config.toml
n_layer = 14
d_model = 192
n_experts = 40
experts_per_token = 2
d_expert = 96
d_shared_expert = 128
activation = "swiglu"
moe_layers = [4, 5, 6, 7, 8, 9, 10, 11, 12, 13]
router_score = "softmax"
normalize_top_k = false
routed_scale = 4.47
balance_loss = 0.0112
balance_bias = false
router_logit_norm = 2.0
init_std_router = 0.0115
lr_router = 0.000532
vocab_size = 5865
norm = "rmsnorm"
norm_eps = 1e-05
tie_embeddings = false
optimizer = "adamw"
lr = 0.00166
beta1 = 0.9
beta2 = 0.95
grad_clip = 0.5
batch_tokens = 65536
seq_len = 256
train_tokens = 437000000
steps = 6669
dataset = "wikipedia_en"
Below are experts of layer 7 (counted from 0) of a mixture-of-experts language model. Rows are named gate (a neuron's input weights, with its number), up (a neuron's input weights, with its number) and show model dimensions 0-95. Each number is 128 + 32 x the weight over its row's rms, rounded and kept within 0 to 255. Numbers have three digits each.
Before each expert's rows: a language model's description of what the expert responds to. This comes from a sample of Wikipedia text that the model never trained on.

# expert 22
What it handles: Mid-word letter pieces and diacritic characters inside non-English names, such as Eh-s-an, Bol-s-heviks, š, ā, Singh.
gate0:107131089126128134157111067160090145136158052117159158127171072142083148208138104081179106104119173100108156139123086148117102119156126154153182109141103090122154181141145132164144134151103052047127123036131126113143121130145132122135166116145072103167155139190116172144120118101088111082
up0:105106111174141128103120136107169109116120153154172138140107194090194090106102117130103158079120149103106121151127135167129146172113137169107117100088132097112093116098129128180163132085148161158050122119147082115144118089092134131133099137086170098175151164137098091165114138054137117074
gate1:153064124108077151172102130096117118123131152146141185136179127118096170148098150142164111127085119117122121149067131092185140173069129076085072223148140125138122122128108129149191168136135106154131143136053130136121122167115143137160119069185140154085145147107091101120160140169092140106
up1:234164153096127118193139073132118126106110137123160112118072113145090130125109099094124132141157142126083171134020130177074110090133156122159161129132150114149144083086148099105132146185106159088135146161181147130123142080165173092131130101112098147116157112132159166082121111113154096112
gate2:156191080090116159176129107142067152125137188174185102096143105138136209062063141182087115218162164099107108132144130160128091157137084111132120101153148158102168132120184130117157206158099144154150199120113145167125157093123150124124099171135072160097169138142122126150136153120137149101
up2:135095065199141131135106088167120163141110180108101092088194149109141143086162149119102142111192146171096164082085143144159150096063137083139158139149133159136163153109142114119075154068070133125085140130183098087118083100114140177101149082082151115115112137129212067134076173052137181156
gate3:076160135090081140143135114091067142084088108161184201131118048134139167138144129095101133142157128098167173131125135118123137110151166116110127125096071174095089139123096129162150127128133059087169140163073124116110101097111112142070157146188144074143138126128068123155178144164138115135
up3:103127105150108134086125134099116128086110164160148149048088145114112138086090102157136146113110155046132123126090140161113089156137155145129111154101177146102085131090106080149161144158110125160108144141083183149161130167169057161153152057105137106122124054030117116097065133105134155176
gate4:135078133140100151124147136111163168145076153142144102138120116117126161162119120139161131144114137156112102139135165093075079139109093161089192101102145122136143117170110090126197127064111056170142127209130111135088110153076129165099153069108108158160089103127103065156168154114144120058
up4:050128101148159149191146177125137192131161148142137117097102131087139158120122096108093103133123168059111126139112148171151099121156150121144099114144099137155125163107088142191086174148197123093137140069146210111148163138100140114130082076162135137170063093136154147110131133099096134109
gate5:152133168115077135141125166095087159163116110120080171141067115138142078134137134130086171146146060162144145156125139054131100171117190077118096187099122158087155125166166061152127102123131081117112163119132105105124164149117066105086131103161072137150090126128164063102122202150141126126
up5:110081131117098112059139073154093182139127111096104098146088167149129072167106143113103140128196171135067157146161099187161145131097111139125162103093088137202121138125123130109074118146116027098066174146160098058160117068121121132125153162090157128104118164164114126142062088110126100105
gate6:189147102189180113148102151138071111130096124132120119092134136187170126139169119153127145141147102102147113153094168088130158176148139115172175135154169154100133172150167137124151062111146177179093153155135143162124177126170125128126069135101175148123110081159127080139150128144185129096
up6:104060119139119095103155114167122156124129128124195127139150137091142160117131126134165160110106109113164148097148087109094194096120158174108129173135158158201127097146097185159108129158153154145137066135134123144141083112170127168143168116131221099145108139126140141113102077143124116168
gate7:117130083148080192041135114111158089120168134186112159112070086138120127132166090110105114163093126056153140206110095124080119142161118121111122102183143120090167108121169126069189111118101187126103108095121176077116188187152069117119088111125096122113104143143116167167138151130101162199
up7:088174101169075227146098168078139060126082136155114143075102113101121128104098117104137111148143129109127124128072153099132091108152137143132068127134185138110117130148150134143152143139140118145082135191122158131155123157092100072124048077134110061179193153165112138142156168174118108151
gate8:052103097151196104089119156157150134089131173145093157105085166156149128142180194145159116133132120113111117099144115140169077161171106130127195122143128126132089167127076158173097120089121094150162090143139102145144109118068116079138113151149066094154091170090118151148147162124131194142
up8:025178118115130134087160117128144119136177122138152086145122156115177176125122127168146160107181112105127092071077120133141133132129091100126200139160145119125153098158144097159085088148124101132142120095101104093094132146110133073165112162143148135162129132186066182148133057155090067093
gate9:166067079106160147111188124151125170148098146135110183097175106065092147163146141126125167151127138132147115100085132126095104202076185143095127130085151086125083136143110174138116159117168139127131120159124114137095135164151102136141098089093054123090152111112107114105118111091132135087
up9:119135103094152115143104156178134149153115170137112139095153165151062155147188162116123161166137159123103160131143186113075114106108177227151132126157156126054109175095144136147076140126114114144029118127143125181124088072153141165124096144153155119122120156099106133133160109094129072135
gate10:066127139101160175144069133176141128128130143111114135156100120130157098093106120148096098184168096111174146150168149112149113115096146153135067188161108143122144146144156085169148081183141095160107135136171170173099136068132060129098096091152116099147110074097169103123176087105131095112
up10:157094101115152085182139152117126132147124124185159140187042067168144105111101100135132158122112108126101122135114130144093126152089170182130199131085069108169124091083081135089150123095122154163131138189158154110040122108074087204142115154144125137113121174126093126142098113131108104102
gate11:093132118145091148088093082108134144152122135130170160115126143121185123156032111096154127166109093117127188146104180118114159076115119158072132138108161151128109074102130129116108122140093081111177096143083106145133098127130175114133190116109098090128046101097113149136121092105126088091
up11:095139108108116100089130094154106103144156104114160209122094099165155156125077124110158162100088087147166173130176119152106110133113103131081128135121124114140096192141135200113106125164145154115115081148114144131143102164185136110100107175074078163134103104085134197105078118079079052085
gate12:122158120148130087209141082133136168118072139104106132107138131109147230169106075083116170172141166119097097107109156171153122124121042163163139147110116131186126128143139101161121186072136124090117135183118101109130103158138138101159084132136158088159087120082083107164157160026165128054
up12:184103183142112107150081127168130136125135155085111111140144081143132190111133101126126144195163109130175088165149121097150097116111106150111160131174178146208144124094126124091120154125150129149133050151084063154130105084137056136102135152125079136121130128151125162201160200121129121127
gate13:157070118151163142162141060136149099111077111112135074132122123131128097079125159149125074166103045161188115123072126074117119169151104098131187133104188115061137098088142105159132141172115086082159122057123156154136093196125083176169188115134144196127129077147150089112110122098152168155
up13:089174086120120075139163082110096103087186137081122164142180156156160185174078087138094212130104139083135095113163124140194124093103126151123140130148148148123097133167130147065163132123074098149122103141162155099135116098100211135142154099164092113168126175108065164182153157167128124112
gate14:111080094122105117117106096123150094131112167130093144061163136167098147068129127176091144097138104144099134135176126150139090175129079101156145123114143149077145135115101151098083170101167093097163131168128162096156113133190144097093133142071135114107155119124137075065130128136194175142
up14:140110148061100097144107068131073123112135124117156095086131182157137138177167133192127121166125095141154117100137157110159152126104164141170141115126071100146102177167103118134102131163168057141092101092161176118080157133152183209147133119127127089092121080136110153122166153164134054130
gate15:103128094121165207101146111109137111123119091129123069136133132129127097146152164116071083082147132128116148143125122151156127147074150153128139127161151089118150108056085130129200120147124092118094188112130109124051142113144108114102144122094057121095126114174119093148119121076127142112
up15:142135079128146067146126034184116140147133124108100093161121164114133036118111125182124139117083144131100124174137103098155099179138133145103130076085118091133165095063159144117191152154128095145131155120151140129129124116143064124117142092117075128087086095112143100147105151175101148134

# expert 2
What it handles: Full stops ending sentences, often fused to a word end like s., ing., )., ". before a new sentence or paragraph.
gate11:057173091047154188087132153123125157119163045123168165125088075127095103185087166170105145212153084097105129134135088142130120093123118169114173190188120093074102129107070153101146162183127140158145131156036130095130136125173077113136132184109187109105148174120114104134117118156125167084
up11:086115097115174164144170147148133141182143107143160148115118125204102061155127100133143111188146104171113126130107121131112149132116120214096126098134124097119133118100150116188184090156167142106199161068099136095111163135111152146111138166113186096101208113106138045096138170082093164161
gate12:142155090160123117122135136142049133079172083174107156095096185158108154148153114157079113132177177087116132133109156173170109153125122191101143125157125121136165104128172107144142087100143080119145205150200134084133138145156155131150127170147157150165152175071077085155159147089150154057
up12:096117081133155066110109064180105137159166145112104179155047201142157164142131134121118195078148128143129134093114122127093117075090129173130134110116130121118111130106126171106115092100110141152139152075061118091128127129091136123167143201130144145123155146132056172117100093063127061137
gate13:130165150095214136142101151090114093149125133156147093178116076138078081116146132133129134162148145132140195132147089171140158128169157150103128171091109117142140075145092135101094113082149129070160160117127169149140166199068131132089123119096125115115121149124136113128071160052184160029
up13:140105072099096135050128128146139146126117111098102206076107078161129145136123155135094186149134133155142120131109168114131150085104120114097141094162092171114167087086162139162175123132107099186141114113212138080148070082162100110099149128069102104090137141164153107122131209139084169103
gate14:099123076141131121108065061076110119136159100116113134115110097126105160105140136175116166141138136101163129110129184109116141112087095141085101097120053131088072079138081146122104130113130059217172158147205109119087133139131120142091105127128069117178126139142132131151117204144095137107
up14:084102098031178117089135153099197117085111080090086102158062137133101174150129106139148118183106091156159095130098155148129135125111083180100142149135103182092157130163058167132088158054116102125182099112142148072096183144140152115127132135110131114141056082157117131128173181131194129082
gate15:151092184124116145180071087186067137128115173114099100164110133109153106148137101127109068065136137148109130133078095140122176104110131118131133148136110046148083084060137104076158121173127133157106155167088102158082187107086119107104103091170111152183158100095134103088154098152104150184
up15:138125191126165125056088091154162121125109097091153159146147086093153076125135152067104051122131156127096170112122105208065102138133141128124133119162110078146096113072082176126113131080092086169095103080129140065088146104119121152130134220161136108211134189182142143097169069096102197145
gate16:156135080163139094148112184183119140083183136094101200088199147168150123162140139105119153123142178121107081130124115165152133088118100167128118124165170201136121141080081126131186125094103106137135112139172073076117058086165141155187120162112180140151138152110156148148072155082085073110
up16:073097164094084131129174085076149139159103132175154109182079112075070117112101117162146122150088098131145131132168158130125175162152132109152129157105052118107155069154119167118141114138118098162104128162080168186178148163093143113097098126128116147152146119154091165127183102144144173109
gate17:136103124141131126060144061150177091165154110109071108125075108173213150141112106131142109180129140160096099177162115135175088169060112085084142155121127124113114126124114076127152097099136083177131082133077115079119096124052126068125126194062128086189098128096113140146120167108119111103
up17:136127196118091184089149189190178147132076119077127196145166110099134072139111129174121073102088112142120117127074083093109115100091156089164159179116138172129125186113073125125133164126046177157131112134086123188114134121115139121136179145126113131082116123141225121132131049119129147119
gate18:114135110096150142155122164131155114151165154180111096172138125124116102070089186175190174153133126103128176120151180154153174112121138108168120152123145158106086082056034120067147185133119118155088137164135150213110102089121107114174136174086112130107102099090142122124148142130163112107
up18:119126067110121112159146197099087134101158043169152110081098112139094066139133116158091098138175174123113133130113099122130109135125114155057132168177155135154146048140188117155108130111139126175130189149130110127065106190124082114099106127158071106148238149103118124180130123144118124113
gate19:119157084067173061138111112118131112159166089061169152146171158182129057140152157126134092092152146136204139116140096108110160130177152143134137121062142130152198111145133129130142165110146110072137182126148149119134201170126096185139120093165093106133132110142072133123098167104146128153
up19:153136131067157076081118055168145158122121125120130066150129064183143123120080145180193134106162111138171189123158091159114122125133145134111149148090071150113098120065117173173142089130127078157115100128104192128163083140088098075085121096155079100169151129145151103116097126077148114120
gate20:158117156145143095116119121114132125143143129089138137126080097121128114136144128106174146177175115168126051157110103117063064108142135159095151116094117124167137100120127169110120121130126138145143141143005132114095095174097092100137112168147094160126136135079094101145114104084150128106
up20:067136176167146072092094136154065106106163157078169072141093166131143171173164141135106120125132141125123113199113157118074198100112130111091202075147136083146072127185069126084156090025159127065130127168082158047137084149106125164175097137099149148184103136119117158118153121117163069109
gate21:123185108185086152159115102130102098130180111093113130112175115095147160167168196113092125150133166142113120114134083118226089115095135178118153126152155167134148129112160063125134108137127109079050137139153142122122091063161116158163169119179127141168161143065161106107097130148154067097
up21:145095158159131132118119115083117132150053118080168098162117166123100136116142080091139178078142090117104099129082117058090102126172133130121138157116105052098085135185077154078123137085117126095124133123156116121150149146078119128103136141105089118148137188104125160106118096150151168122
gate22:171121135086092111212120141153136202131146123113156102137078061051140175177134133131095095130135181115112103126119135140128155103135094146121160112107133161130126056109164126139168153116111141109166090077125115061168168139187069118154091137092121121096169081120103141192201170074114105090
up22:109125125137146137147118070096149162155091143086141108111125142120125130102160175090086146139111106102150025150097149123145189177129130166116174045153112087070096173057149070154164109145114090088092106139192153144098105110125152080171137113113117104087145128106119151103171177133149146168
gate23:129115130145161186207137132091114141151166099108163095130093102134132148150127183152071073157152157168121075099139101107228152061152165149159130087079181143151127183087162104131128107123144108069125082076094129144104121106156129147118163115122102135156138121104132067166137147099131099128
up23:150101183109150125112121088144139087104136150141116147121142169112143167117139065046112082063095098117109116154105117127123132149108109131071101134197091160089104131169191163150098139131147173115102144095147158081179130054093153115091124142148164108056123119193113165106174168220132156161
gate24:115093059149093155108151133148136126114131172123062129099110127127152097134130156143054168175131144144107169107140160181153126094103102131110110170146091160135144082170195112171136150140147108170223178101117159151125156172146112072128149099044121129105157070120158106131114207087179087055
up24:115125214129126117098099082063130150093108056105157134137138174139117108117112088136184118058138095133167115132086074076151109137162156103148176110144125114169131145130086146082091129124137170080057048118149088134147108117170132142147134113183126165145087153114103138127131062200103176196
gate25:156085097201154094121076061142142118078156089097106153116087151170127154105148133189089104185139187145128085143115157144131166096148067159139162116126150153112130062102142097143172131056103043174115124176141104113090087104176143060178121119076153098131154153080130115171174196102071129106
up25:098162124039067178101096148157151159167115140174134122119155154078123125154104107120206115075138112118159184105132128102187124140083158119140060099157082061135141127158092131114104115187132131113178215177075150150183199115124123126088119124164071147129141105150109124141078088124145138162
gate26:113124188106169098197106191139071137184101159114161113176140153183066127095134077131115190152138130133182110072130088132105123145143125137135108103071125110145079093218131161116156084131160135107113163168112162111134113101103114151114126134091124158127139157112130127113120135055123137151
up26:107119153097151170120168143124204128104130116137196095101095116104076106156118101134140092085119096121128182116134171123164144147186097160137164181098088099143112158117106212106119172085097094138134111113079131205197193165165166130151102129128135156102121022129134140137106126135139107136

# expert 19
What it handles: Line breaks and table cells in election results and infoboxes, and the prefix re in re-election or reality.
gate0:085176141130127100141089098113098155100096194132102047097103082105097150155109146201115175123087179097175081119092059144156131193137141110142174134135073143105108151132190102105133084160110143159107183110115103148108097125163138097165154092114130151072136181149107096085222068185155062101
up0:077119121137182159204183117122144116133100163144067100129098152171199118147129082086171181140134105179099169120161166155134074141133163161109040154166172124166120094123175179189123088103113141100128085142084138142084094147126153119102141219085128106145075073097095118157089145143078163157
gate1:124137153118137139105089106150125077082101157163154151104095154063127143132113171115170161141111072147149093114092088087150122155121086216178095127138125132109089195131108131118109182162169111143168131171109072159114141128095135073102145110098072143123194083157122120140186077182128119115
up1:098158139095162151147155103166131105117083128153153098078135147166087172152068167092118108126124190145187096119117140076206180101098160121144146102186102153162122174117143107110092182150181120110103121175131120150150083112183154185086085126139174102080110099129128046112135115101132146114
gate2:148130127122145157136156141153100147138129173125092083155203130093177086121114140086120077129106102129190107119125082084124150087125145098089129113112083112151084080194149134146108161170150114115095088074148130156152079114130172175159155087101082131088153122122149200071087096166206207094
up2:119126117128132145162135124128128114161181141103134134076139163193068136139140117140173143080196142143149090138100086119170120149095109138140132119122154106162095099064152106077174137078168170083168160190160149121135098141155131167191141087171133084131156171156109118088147157102128096148
gate3:109144186157118105117053151162140203158062183107153140128129124140149124167140117111093189104100113133146129125191195187153114103163071101100136123084112140104106059145109166123098111104148150144130087123044104155126152125153077086101128097091139089134145127155148147090094163131095123125
up3:135134153201108156101080136126110168197042141126165119127205163126082167141130138131062169126090151110106133077097148156148141147170091087161152093133151140101140173125157166108078141090096090117085108125155103098108148143145030102111118053159100104163138078138181127100128153191108139204
gate4:149097144157159129142140119145079160055116126125081197165208134126157118150137174136126105140035145114141146101065129134084191159083126106092133149105179095168151109154107126117179182174137124081138130090106102126161087167191168071133169079092117087176089152104118167112158113100168079060
up4:140151161106106057112113114122182121108175117148139117160177130142097095116129085132123145138076046126102213125168066158125115134124132077066122097112124095139136157126128119139114131158141095139158134139119150118186195099067166158119169140108108102161168133097157120129105109066153122117
gate5:087204155143119105184099115092144152147085130124131116119160111139095092082158140162063113140136162161139166116125115092136143091163100162158116140137135122180160083136154123103117207149162104156113107178123162113106133157172085114176113107220157172147121082132138117106158133174097198081
up5:131145136142103157106116061139127179139096186077172108107100157102129148131103115141157114120087123157158080135081136116110117139146117190134110088131090180180128141188122148138110118064080153107158118097161111075174149142104168111021071120126108149158084102181075128173107170165127111087
gate6:114129183173095082116195103125151130132067124122089099073114158096196048087154149112163146124186099139107135179114200104104112114148173112091133145177155170172130109155102120134106219167109083088180073106125113090106142170147058095088196150137135138136121081130133149091093136076136108163
up6:115148138124093119164133112151142144123072104144111096173112182072126147140149105095196132090142148063158166133132226109175130133160158151079158106103082101100099080132084118105081090200167108114131148126160148144148115102154134137149163176142141111164140177152055135114152136109100085150
gate7:141125134140134141095045124081075166136156166113095109077140147137120149170158163114080191124073107111109089104150160211167107136119120087162147177202083094118185123124208166128079163158087098164129101131155135152089083170138114162091130174110154109122122118105167164107154134130110135131
up7:144157138130161098183113155094116129114111139109153110129058099108123090106157070116132108137170097109133108090153093071113147125168205173115106142147125078150083110131094152093123133120165146130107131223152139111187113150172150168104136170128130157147138151137130167092160096161124076049
gate8:096139145115104165164119155153150118126196122111094135168111095111112178139073089081159149143153170135189095152125154176126090164133096100123091085088140119143113108142167143166140122119091160096074134165149094114105104168146183133128182144072101200114152149111182088138138132083102083140
up8:069174133097095148137180132097130111129119133135092086123084090107163079156144179104107138152086174115088141116119178159105148132146141195102153137122100167160128233089080171143139101116097154133137147145117107104132133165160136142141077129095142147197175070092183086073199104106134122189
gate9:099166139115156079091149164119114100168090126156106143124105127138138101072142137148127175127067145148154163107106097064090162094154135148147147113127098092127084144107118140110060071063127085168121112129114112074121154166125141144155079134112093123080130137072138130187130178151166116103
up9:105171168156208102134147149088128152126099083153152119051133119152104119083126118103098228162150086114129187122125201169157197110148092088090134145080120056123141174174131128097073138135158120161140134106159117136132203160165124112171109101143141155113152159096125105140136138134149189166
gate10:131122124141069188110108114123122135181117120096120119144160119088127127102085104065137120103160165098119199077119150158124133091174070156175099203085070141169138097217106111126111110122156116115109094108150136085101133160184079132140118162114169103190188122179176167123090128139147188124
up10:122121109143133103121092142080119116142134133131138107164144131130148133109144108175084123061037052081109135152170152117124109155120098159162120109139159124126169161188110104099072142159093113161112095090153153090056103134097086089156144109151190143092162138158123158073139102177116174137
gate11:129097073106132143199164122146124138139160109141141084135174143089163118193126166106102198143145112201175150177169161140119101094075129187132156088132121176104129193136077111148117139073124126125167152142153119127134164190127130118094133145171119099153119134098153053159081123099127085089
up11:025153131142141110109135124157093120107087097121178181143101162143092122182118104145135113130154124132153173149130084122120158125162189093128139135096097134139151154149135111110082171148055152183158063124175156140103151165111132172152127116162150157132175154159117175145180160150147198137
gate12:100100085128083123136098089136150161128134134134153106173125144127111211074130096115128116114074138170041125167062192054128137137100133126109169154092137162064136089074115185113140146074126104076109146142145111123140134179082161126127122151063160063113091172076161072144138187138154083240
up12:181175097128147074106201146159165089142173118116183166100138106150169153102033105152089073124100111126145112106142192103165087133095119176158158067147169136132113090074096091081128117099155121101078093157126097135121117160140209083098064148085109150124113171126128110138133149104121123116
gate13:043135111116110118130100136166118135091115154112109162082125172110104175117135125140092072115108138103112091112115120149127121114147174112113139140177186087129122160162140100060146170162142162101095106169218137133096081128144101102144104112102114114085099156154088131086134136095160197083
up13:135107114125102158116080119180110135134135122154147140049117129086144139117145138112190090089176168132130152086119137121116160154123106116171068150114080155088121051219071133141141139142142159111160144079143117139113116122154156130115103147098190104075128110084085167134146118134129088132
gate14:068154097178195122142095097088096137153116099135117127073096147157084149152128123162088142157139109130115122126114152157147090162164162095092132074133137129136138105115159139067165115039158089132160228141135156153073130134142126101126154137153152105135139161101100015128160152140121175096
up14:055071150157118104086099130096115131112118090139143105188135125102111165122170139103092148101098131129109125155105162132138185144158182070125113078164138164097140146104173149072085106093156086153114137123135167156154093064165152176140180128151109134090168116114107058175132127137131124148
gate15:130116121079181112100136147145150081109122175128139158178225136191126148190117067113164122127133145125091144123153113163144088128148074154096177147155089095113143097194080174126154103102099141117151136168123135132190144131106167107118098210109122064122151199099148098121084107122105106139
up15:185144062053147113155151098140188137209122133087131191021167173114179123181141115117124148121139147157133133172082154144119071169153111115122130140130138113145124072103112173145174082125147143147140150109091169109117152134126086096196138155128117130104097171127175141132112184120091159193

# expert 8
What it handles: Closing == of wiki section headings (See also, History, career), table divider rows, and line breaks ending list items.
gate0:101130119098131109149107043144152118178165153110145089172143148201108136120177124091183149151165172171146075139127131090153094082114150084140093144107120053158174130130164099111179095157145088067194134104152166095132118083110118088133156145113159122148112070081102186136071150106119104096
up0:194104154157129151141150125091115098098047145161098102132173125038162146116131180126092137211136092137143127149149081127187158249073141141117143164139103112178138139139164138128122158166158165147135090171163176106102159148100144148047117113117078104069130190166127136154138139183129118116
gate1:142129113147083110085121160133100154172163117161144143124117152051170156185147146154100082141139147107113062085180151104057089138140108154176152108074133121131158052131112082075143103093139101073212175103166144097119162145102081115134147164133083109157128156164172176120082144138126130091
up1:129150146119156161101194118117153132150128178080125075121159105141096137182150086156175109160067142124160049129112155149135124113125131198063097137135041096138149097143151116122150068058156110190109118098109143166135192107139068095190129133122155089080135082061033128126196149132087137178
gate2:147079116081106063138154058166123135154158100161088107076106151137127117144077121117131102130142162131166111134160132146113082099108070154105088130060170068164144137061128130109175167116073118159166107125082099124140212086148136167211138135109167113114093181110052130172080128083128092148
up2:100099140182114115059165158162088145151123098141080123127089096151121102080119101119081135147120148168159161073124128155144069120178176077159158150093186141137146072103134136185064088117120116111121145141128151084141064087115174133150117157146170095167151190137113098073126081162174112106
gate3:078150139127167093098161147149096154105165105160161167137128094083144149133129070133120120199129131149104172162081157120041116084114129094134126109121147133160128091131080165169100129130064143112131145154126081143157119119143110115194122117168157129124139033150177138095110145134138113139
up3:134177103184174120122167194137085196093093159149141176146155096139073149199130111154121148080105130090158164074100097065137127065117091115137091087139168155127125065118199139097159092155105127119076089135073123102094071133146060146093166161163113113179116122127119130096148110062139151142
gate4:114186073149123134160152126138172085137131153099142106152114145132127154163157149097161124160100128117146119163089124107080103103107173195144111141126172121123109156140104101119137084188083115118143133134186060122113162102135081111136146078107095109104126089108080089123143144213153177068
up4:121119110139140072169174129103110101174203155132071084154118095074123145099098097132137129111155089083153125112128156180111100181140152183061169131162046118145116090094154084109105131105154141121154156135114157112105088165060156103120117138090094081127069122148144070110148128106127117158
gate5:158122150191119193162129183124061099146144172170142086098144113129123142125155161110091086144150115123173095128106157094169135110115133078083109169194180140145144146178116080078101157148108115145072160144135137131099129160137056090127122092158126086093105102094141103198103143164084125114
up5:151116153218113095127153128109147125162137129149110093163139138083132162082125094137137104110135098116119078165117071078230118195116131082103115179098184147129103120220129164107125136154137105114128181149144074112100122145148157103176146120138103090150044073103140212165081138154136088093
gate6:151086096127101130110066169156103104121147127139111124144153113118084149094113104113093117113136109100104107128097078130175069091155105054181114162093178115044123127110128078076133097131118172123116148129211125123127153141014170130133073125118143133165100124151166135147108080113145144130
up6:080141095175155140133109163101138117110173075160122067106157148122122158105142126148113103124148106084115134157196106113147132145212099072143130132144092167118122132124134097118110106156175103152081112123167188172112142167111073140182154124192130132122074087089120154046168138132158137153
gate7:104116135142136105135166119083114156151138088133184147107068123200128088145132136112176152154106148153151196041225101138119111102157158064042191160155110097135172171135121121133168103128125148031106063111131121114126165107146160131145138186098124124014119152156118092104125105133150111158
up7:116176150196107130168189146108157109119148163081200066155109130090130107168102113138155046178126094084147136084119196116110051079151144115191122105120138112179153075132158126118149148082127142126047116080167216166109148105096130126067107156194112140192102135159097164169138099144164133154
gate8:130036104074126138178120186153060128111102091147120142061112166111110127126144139120125121180125132092132114165111179165118160104100126187120146097133121165154130156134148107169147120142100099172106104074091120132126159170191122146149145094123129139108168127093099086110167160145133128087
up8:112093132135175105161169139104123128106143098168193177203148109075107123155138133120192113130123127041161165194156126100077159096140154138148101186162109173104121153108122106119124103166142185141095129152036136195138060105144155150129103094100119112084120093127120098163152150131140121078
gate9:094131144150082127081199099100154169110105117055145125122130134132115099117077097148110078162133147171158126142117075088170118139144107144114136163096128144079132122127060163126163104092095146147131115213102162174056147167129112063187093113104095141120138089193164177196153152140107108104
up9:151138129072157108117170108164113157152122087105097154120130078111126183096138118154134090156111139147200087089094104120135122150100142094138161124158131164150082138133154121113152137160110194154123090125083143183091153194146148097116101080149155125089117056159088126178106181112121114119
gate10:098166108108124139137168112143132152168129125102141091057114099116129172171111120183091130100152140135135114187148209154142126165126112137099137143148091071126131169096140105158106140123134167165152077174203163119096127083155133106093139130128138124110168102166106127141142197100126149096
up10:110138072135211132166167091147177172081165186176103159138199072098124085109151142172147123128085118110121150112184104104161135103115132139114106106164213170128141149137156147129106142168108116118124087145093106165143114070173113149166177079136128129139039095141103120152117116138123116131
gate11:212096101136157122175125096160151135086125111062135126154182117118086109177119105167078126159142082060198085149093110135147099147148148134071134080122103058147141144129180156116110209135120127123134146049158179071124131149133137079140134120133097067136115136097124172120164102093163166097
up11:147063097206073061149109145105151174115120122162110132120168099099160090147116143123122177161136116096147114146137046061146094095113154089147091181077109160154147119100147108157143214117106123153105158151051147198145085123135123172164156122118179155072129144107100140117061107163093098091
gate12:189200129125085113107155173123133177124132129069140106194116131104169131123088127142114106108131126124119105104067134053127183089148156100128131143108116158094116106149103103064143139135132118091139058143120102139140073151077127148116135065170127158112099091116133170070054075114153113121
up12:150076112110165109120205090113115067114135100156184108113136113133125146096136129156146134177142127057170049160171085091151155153096116109123073148170131148115110113137133196147138178185124123166134159186147115176099200124154113133199150118123102075072157101128151096193103164194066119188
gate13:129140100096129151111172155118152173078115161155097130083119102133135116159111118110132102111134121073103114119169122166176161178127131115066116108113115112186128126139175076093162079147136116116092110170132088112114153095111137158162115149127120131103159155099171136171111112145156166118
up13:175100133149172109105161145121159117141156144143129103167123195157129153108100185133122112141138083200094146156174084121171111167120138176132092114150124112094085128156086200174112108099053132183151092133139154100077121149141123145119143094124061124160098075166099120096099143142106112087
gate14:121114146086179177181112142157107127174082132139121067096180144146171106118151136127168121113153119103120099173103081173157079193090144142129130130107123116135071072092169109155124132214126166166117166116124118134115148114105136137105105101158136084163100135123117163179113128147101158129
up14:135168148092179133132118146144184133131049095149175094114115168084127073113135162134214143128143145131113153128100126197155083129122142152176136186157120151142082115106157098130141106147124176117117140186094157152083142140115133139063145117119187105168101173120115159137116100098126158112
gate15:157166125161139135144111143144119094088162109120142127178097129091129180158117203161187164132127090132168152134081084137133152098124156094135129156139169172111070158137075106125170150039122090151154126150113170166133072114150100128096158090130090133072126120095136116144099162147141102113
up15:176094111129104143205069097157127127112097098092132146084131175120165138127125147071188143128192163101148139169140110165064062127193126179138142162078103112214080138124133140091161149202125151082109141145091091088133124131091083124197133121137148113145126119141105138142118091146101103121